{
  "n_layer": 11,
  "d_model": 256,
  "n_experts": 64,
  "experts_per_token": 3,
  "d_expert": 160,
  "d_shared_expert": 0,
  "activation": "squared_relu",
  "moe_layers": [1, 2, 3, 4, 5, 6, 7, 8, 9, 10],
  "router_score": "softmax",
  "normalize_top_k": false,
  "routed_scale": 10.1,
  "balance_loss": 0.00213,
  "balance_bias": false,
  "router_z_loss": 0.0001,
  "init_std_router": 0.026,
  "lr_router": 0.000789,
  "n_head": 4,
  "n_kv_head": 4,
  "head_dim": 64,
  "vocab_size": 16384,
  "norm": "rmsnorm",
  "norm_place": "pre",
  "norm_eps": 1e-05,
  "positions": "rope",
  "rope_base": 10000.0,
  "rope_fraction": 1.0,
  "qk_norm": true,
  "attn_scale": 0.125,
  "tie_embeddings": false,
  "parallel_block": false,
  "extras": ["capped logits"],
  "init": "normal",
  "init_std_qkv": 0.0762,
  "init_std_o": 0.0,
  "init_std_up": 0.0762,
  "init_std_down": 0.0,
  "optimizer": "adamw",
  "lr": 0.00183,
  "beta1": 0.9,
  "beta2": 0.99,
  "weight_decay": 0.12,
  "lr_head": 0.0102,
  "warmup_steps": 223,
  "schedule": "cos",
  "final_lr_fraction": 0.0,
  "batch_tokens": 131072,
  "seq_len": 256,
  "doc_mask": false,
  "train_tokens": 882700000,
  "steps": 6735,
  "dataset": "wikipedia_en"
}
Below are experts of layer 3 (counted from 0) of a mixture-of-experts language model. Rows are named router (the router's row for the expert), up (a neuron's input weights, with its number), down (a neuron's output weights, with its number) and show model dimensions 0-255. Each number is 500 + 40 x the weight over its row's rms, rounded and kept within 0 to 999. Numbers have three digits each.
After each expert's rows: a language model's description of what the expert responds to; "comes before" lists some tokens at least twice as common just after its tokens as in all text. This comes from a sample of Wikipedia text that the model never trained on. Tokens count by the router's weight.

# expert 49
router:527506514515476490499434540460586454476514422518503452525555539515495481447515459450526468388429495526579414449466465446497461551535469491504520563507542518437491535533567466543499497512560511512529536525599510500507541471529524451488451546444555426547433452559420532477494491506512466463487512488546519531554501514445530547479515589453564461541474533532496522463479462487541564507561443537474516576559477499496468543447485505513464495479540445549520422440433527471463504435545489501515499532488554530502448478491502493507520497523463467513540583581482576504452482522464430537445552456485589477464532520525536490489511494532538502506528544489529484467507532569556444506461519499463473566551547498455434513520522482482528555494495480477584547495474491438475412497527459
up3:492511493580420462492452543498478505497528447507494491497471509519500389470519475467590427415495501477518463523515498475423509445543431536557485471544499406527517460515592543472467480529531541404561544504535531481505476482483501497504464531555541518492432501532479548508458539552468494472497486451493525460547542418474520547478559552471497480551478479530477481532441488434436494559529426512528450536518502542563492462457501553517426541444519466536549445410513437471498462538439489499518463523474485533443580495528475501532503458482500498455499466562547565487501488491468474464449562455562536497558477444540603586457523499474533525517534507481518459492508505502419490530410547463453490473570531483496502454537532449479545445451464473468536515518520528516493523487516584
down3:518459470499542428522429540534529563446460506475528495558465534515454474553551568459492468501437500448521533516536558511383445519509494460483446531520547536496446497426518500536537584486570525450575530538481551496444571453517500461481451481484524557530483506522455491561534469475451451462526537515525432505541492535608409506420536543452489517520478580527449465472481417479518516445542508468486479522458468463545517478460468493558518474496516518468486494461497555550577541439518481447477524532602439544495462494517434505490527467505450526461492501569556552484496526526428599501522474520511471484417465507546520522463565477467561464515510478478473467476500439480515513503514491534500488494557479545452469516431493489526580502529490445454503501427489590486497490468470500
What it handles: Country, region and ocean names after "the", "South", "western", "United", such as States, Pacific, Ukraine, Island.
comes before: ",", " of", ".", " and", " States", "th"

# expert 51
router:534568530484491442541443545452549433548533453506434477493569564529543530498500474503515481442427452471491452444485501449534481541488481407504482554451555544481509556549567435549431454484519449494544513563551509512486537502540499453393489510513527486531458462495447550520422518468507440460484522478569490526569557500482556526519509555488523484590509559528494498433509469462538555524563497546452480580531456481490501497451499511560479478528468461533512479418466545522470511470541495505485552559518580513555456455462490476479536511556483492521470537553523544431480456522458473525447521479526532462515465488521555510466489529521575511508483555432520456467454470463539462482488493548469533521572552469454492514530533452416474480445542477494544520477444453424571449524472444
up0:569530510480464472512482541502488492479473519568504535448459511543518458520434463485532576489452464522563453481517536469463461531446561420520577478534376481536478529492493559555498452498504455433475502524598489462463576430546522510468501463509510425480508530538429504506474486507470493519446517553511460526464517478470533515433472485485529535491485502463546457454473581468523450586524428544500455577549508487504563528497476502425551554530464489496457460477452427449515537497497477498581487541515479547506539484484562522460559509516533488534472565494537480497475470499503452454413458551505423614535448503491502509438512433537475518523524555473463516514550495462484514493458502464518486541524498476538485559525491402444586512509521454547506481514470425421433478506531495
down0:431487596435509477389512549544543508560501495537546511547476481506450482552496541504534472446394554446423524521495505484439474518496483448524470505587565557484473467471524481491497472513512555522466528554485528513486540478479527509537517529517499435518548495454502472551471459499409539578473520480506559478480519508463548452562481512513508576548442525557499472480478515434526529466525474513487474464553420508469452457495567492490535566498451506551511521484566447502503434508483519565472521476495459468511503454549448526517452514465455506515519492468475479515503565474477485459449520519463501463473532465521559489466550534500478379563506590495458406561572474502495528535503472564529492452428538526551558543505486553498518462515536596464447426485470472504571550495475550
What it handles: Mostly of, plus from, for and between, inside names and noun phrases like House of Lords, Kings of Leon, season of.
comes before: " the", " a", " his", " their", " its", " her"

# expert 57
router:612540470467447456532460523500531429518512446512477499492556524561485513421517449484521476447474472466533470468497510446515530545500530421494487541457496495455436589549617510516471443480503460489564497550509534534527552504494581397388504521459546486486473458549521547529492478460539454447514469516575509509544546532463546502483487552536562474502484532482514501456454498490514543519520547551431496546506474510485457560444461482507496488462477457586516488486502546525497544472549463564485545517486556496523467516465472446509543436516507506489486551573503519489460445545459511549431517492496597482471511467558570494474502512489528509547469535464517414470468508515547465575467523541480522499578560441464454484600504460479524530456548491526558512444439486470472446543493451
up0:534631518518514567476476427457491441451452516444464488493493450511459406478496517521522506442480489528452441457407456571440481511527513503495496486473556528484493569499565488487525548494543466394402556529535519409544438457524557509438487516562560459502498510537455488542476513501486497526480566531533517567523547477467507497460497552467522505506467467423585488525561449505533518482526544493495434538513445540488516487461512527524507539498443536541538441491563474474465546481480513466566492496509482484484446496413445496500526471489514386487478497500538536464377421509500512510481447493533434518529461457552514511539476525470542524478480490500475545452531463463508530493517559499531557484492460541566506524507493464555544513477497465485499480508579503473604562460535517
down0:546515531493448558469581478478457504454558497483438415570477490480430515518548504535524569504528483502408502493444562489521524487478500517559505450517484482484497558555523509480638498501497522495551522503500534557545462471540520433456471507476510477482484524466495524458531524553435411460549496533523507485515492456522467506484487437499430495573518448514492504564443481512462445501494514464520539484482484453501472550530509513503533516540481539439580512478436475487478451506467454538458587444578415491579448459523491453518468582496513470533535522528555462510561523501447475540443464409519490478472520457534450473556507453448530513479488492505516472469575530504435523453478454486381571555544559469549478437514508518455567532467514455504435534518507455522521525574507526
What it handles: Prepositions in and on, often after released, plus the ″ and ′ symbols in latitude–longitude coordinates, and headings like Label, ISBN.
comes before: " the", ":", "N", " a", " by", " his"

# expert 45
router:547517508464483470583411500424563437541487450549478534529521571519542571450514444497487442455491407486527449460443459417527507553478464489466506533456510529489526563569526442486465486456562472501553479549577492518463564512502573438496538536491542469491485466566472538507442510463555439467517483534538451529537541531444543553428444570486557514536476584516505500452502410496525557491554532530441479557524496500543498507441455507493450489552495458609513469479423485489457523490553482590507542568492534510538473518485469529411532479558468488450464565545506535440466464505511470514447560487483554495470488471517549507496512528524523488526489509436500462453528515554542464467528499497495575499524505481483483481481522491440528488475516445503549542466484437485523473523478433
up0:479561480435468489496469526493476431526501546545469548442494520430497465534547436525461391353516425522423457509537513487532521494522561546499550491546458478470544537527504523472411522530559471432506542567514522465418499507492469469494487455506547441520551524484457501477436529495470434478464529498467511566511458488435522461426494502512429463480552517544493524496544501498519587492491511560506491524547534458474638522560610511448471485488468486501537493530470525439521541519498540540496484473479546514536447527522435540459477420519459609495512470545492545518493421499517469496460503467524496525550519482446473463543487453492510527550553452520504512511502529536481547474485550534457522511496498466529458499465514503481534520499538484490603494579522516472424521526457445
down0:546538487449547520425487529507521540482412445452479499560458501451461485476488525497454493510473501472530470480461526465528457495479516521562472451534559555506603608543469535479539452505469400496491463523574537509492497552478499450461523558465524481421505525452533528470489560469477503439532443592494547474524498471549495583463460527451560516556511463552526556497515500533517496465571437507544487478424546463404491545467500495538564479514540570524503490471500504502544493479479534467454464509489566498440478509434517431477576596475544460490493457427437526417514478502549539540515492546527526584504501542484387470513519498537504468473565493447473457516481482545465458517509518475430430497487520468478571563494493492547446466457495500488519502472497483545486492456507447
What it handles: Clause-linking words such as that, which, where, why, including, such, because, however, and with or for introducing phrases.
comes before: " the", " a", " he", " is", " it", " that"

# expert 22
router:558506527470482436570457509427524439477519440489478490497541523541526566461535455469521464437424471465493520468452516434533449503493530480490537518438533523442500540575557436519468509486563457475547524560576449529490529495501503460466479519508560427463476475542458530445468541465531451473476448485545484518491553475465556533452498582485550483522489550500568516396495461461485596529527449554448464540505511495486486508460519501511440456516479461571538470481436503496475533495548472547565562535486505464508480448441451494450538450553425515522516517544552552472475448511485462549458550455507511434494474495534531528470511566515550528507533575490505444459497536540492432483512494472475568501496526484424501534521516438434473481447579487459561555482477463494529431581455448
up3:468437496503532572480398489432560499513490495491534541448488499544477481502515519538526579455497540363526427473428474456506563548503488500493550543465546510502453506538501502520513525477499526504530549517543545451593582505446557492516493518467551478486525516503482463441535473506536515481462436511513453474553532472433549561525477492515514525490476610512502496440472486512408549484501507478497530541494515531530521534550514466551563512517471520527514491469421463517506559551518524449470491446498489501466405469561499500531479482521452560446485647531459460493507504464502465511384465550565512479510506536490488519495464519553457530443493455472512448501509511420468476566573452493473529437569504438496489485461583514552491512463506524474512473482533518468509402497528452
down3:464495532557410411484532401479522534542475485426500480456485490541535514447452546521491540557550487524567539511457514517544456525445501487436521535489486569546534505493576471456513530504497562512589496565496513551543513606506516524480561455502531483529482565467512458502547486497498589418570548516519473517486550544518557461528522514503491536475513486516597485489596479535539472513412533500592481542407550517471526456471561465473512448552448454510484524542484428518554520498492519462500543477485496453481483449503539533425493464546440520451457549485514520519483525511533552515498553501515498515578458427556484459501443486499514438508557505454568568482494516460485511435445525473510499453499483496471489492486497492497457540541494426518547558433539504455465570498469460
What it handles: Sentence-ending periods, line breaks, opening quotation marks and function words like to, by, because in running prose, especially before a new sentence.
comes before: "\n", " The", " the", " In", " He", " It"

# expert 26
router:552513478490469465498431542450508393434499451544490487526564498524510510473477505416468436431397501493514470493457486461523496495502541451468529532518538537489434549513571489503460431522548515462546520515563524484506567483524554404487532578471492472520499427528461603482511499496532466471480490523507541514519570481452550523523504526501553436499478501516544509492476463502478602531546443532411513525497488491492477526451470469490469477472489432526513479468440513450500501508523466527535552565451566501504502454480514511454608505476484504494536528589494522503404450501504480538449568454494538439518455512543535484461514519467551502484545570486565405458478523537504460512447482522438531504536569489481478522556512456466493492495566451519534541393476458430522447534541463
up3:557510472489543422479519555520536538543479475452562529417515502533504488477484483487496460433493504490509524486457429501411460545566488461499509491545503550547487563517533521452517507514515547471466465536449490531534623477458508451536520560554460543559419487498411478468508508472487437503540507539529475548592474533465499502479504487505560538468566497524518451431466525546473525521503487545503487521462492490489514542468468518480444493472409492557507439489465595459441508495489534535462457558494578529462544511532490478531446558484545537527503514481501563443479519482515559502522528478457476516510445472495489539471528430511477523459504512518499502521422529532525533612499542540557527560569497549468463526519502458514529568450504435542510475476510534328571469514442470
down3:473451456470470472480537530545521560534514546551489467508430479456488470514457503530491551532537464515483528517523467483475532451487528545499567514503501461488550537512477422513499524483548556497514467509474455441475467488473424496509443473465514500538470552458527479517443509555544521554532496462424445510501542524443529484472483403481427541498539452458443538546475478454444498474458467505554491540552451529461491504530506529511547574466481619540483513473533438464496504497457524527435529553404479529568486538534533543482434426463497525483522453481433550554532516436552525475459526527511476488445447532453540480549497565525415455449445460526487526491422485453487545513503521482417518564456482503524509563414467506538529454513502517535460520467510579605472412531583492
What it handles: Nouns closing sports and career phrases such as Division, place, season, career, medal, century, as in First Division or third place.
comes before: ",", ".", " of", " in", ":", " and"

# expert 31
router:539529511496470471521453529479533433496538465547491494517556552524500526470516438470491474465485433448522474497487520422543507517501475476491494529465536548467479550543555411532471480444528476480534490548557471489500501540464523425423494516473547430551441476555409521487484509446532476472472419508569509554517544462444509533456476540452594489542500550476536499437464415431497590511550456629481466560525433477468497521471467552528469476504490456548509456446457537505486513432519474535502555572508528496517471474459471506441533502530481512483518512523535559478471453533471434576441556467525556463498467493559550529491498561506569491510519557434505453433513533524546461477483501474460541559568508469442440516512505472448480535458553430484517545459452462483511446539467464
up3:465505501477490481500486535514493474471476464512406518453493463498495544533494497479485473587512433445519452489502476486496448486470549505599474501528560521531473520486468466541495473538553462494537522469549589557516537485512459442481592488464462490515465450508445490494521481506497431460418435517533516440474463493420475525442475526504469545499494435459518531466466476512501462548527510530501452562474417458504499474512437528535506510536532554488423453528441504524446608530512401491472596530514500553468484431517495491464499434498464560515557443533538501505466526518557512487517481510506522527445409494442535490477447458561533493588504493542483521557534514515560494571543465510418556514497541493508477485479380557462465491457483580486566556454508501521568505521409490
down3:493535470509478535448593518540406500460487484488517572478555514514444538462455514428432511491513517530479509465561509469524385494518490529528487547533463508549516486457493484417579567522515535547523549464483472528493461346504468534500493465432522514488553481505558496438461497558461526487426543519463520507455517457508502516496475547492509558491559518455516541514513538548443493507506495516503516447552489539519524547439548548483494519512431510471429583434462520509512442536486535440450549490513460465470464525525482419494548488441488476530486541514495524536454469562493438518494485473474536526482540414482481535498540409461399534449424563474487487496436466544448484506475438478498511509444489499523512507571415501540524446545413477509506475440507520472521485522494568
What it handles: Periods, commas and line breaks that end a clause or sentence in prose, including combined forms like ". and ".
comes before: "\n", " The", " In", " He", " It", " This"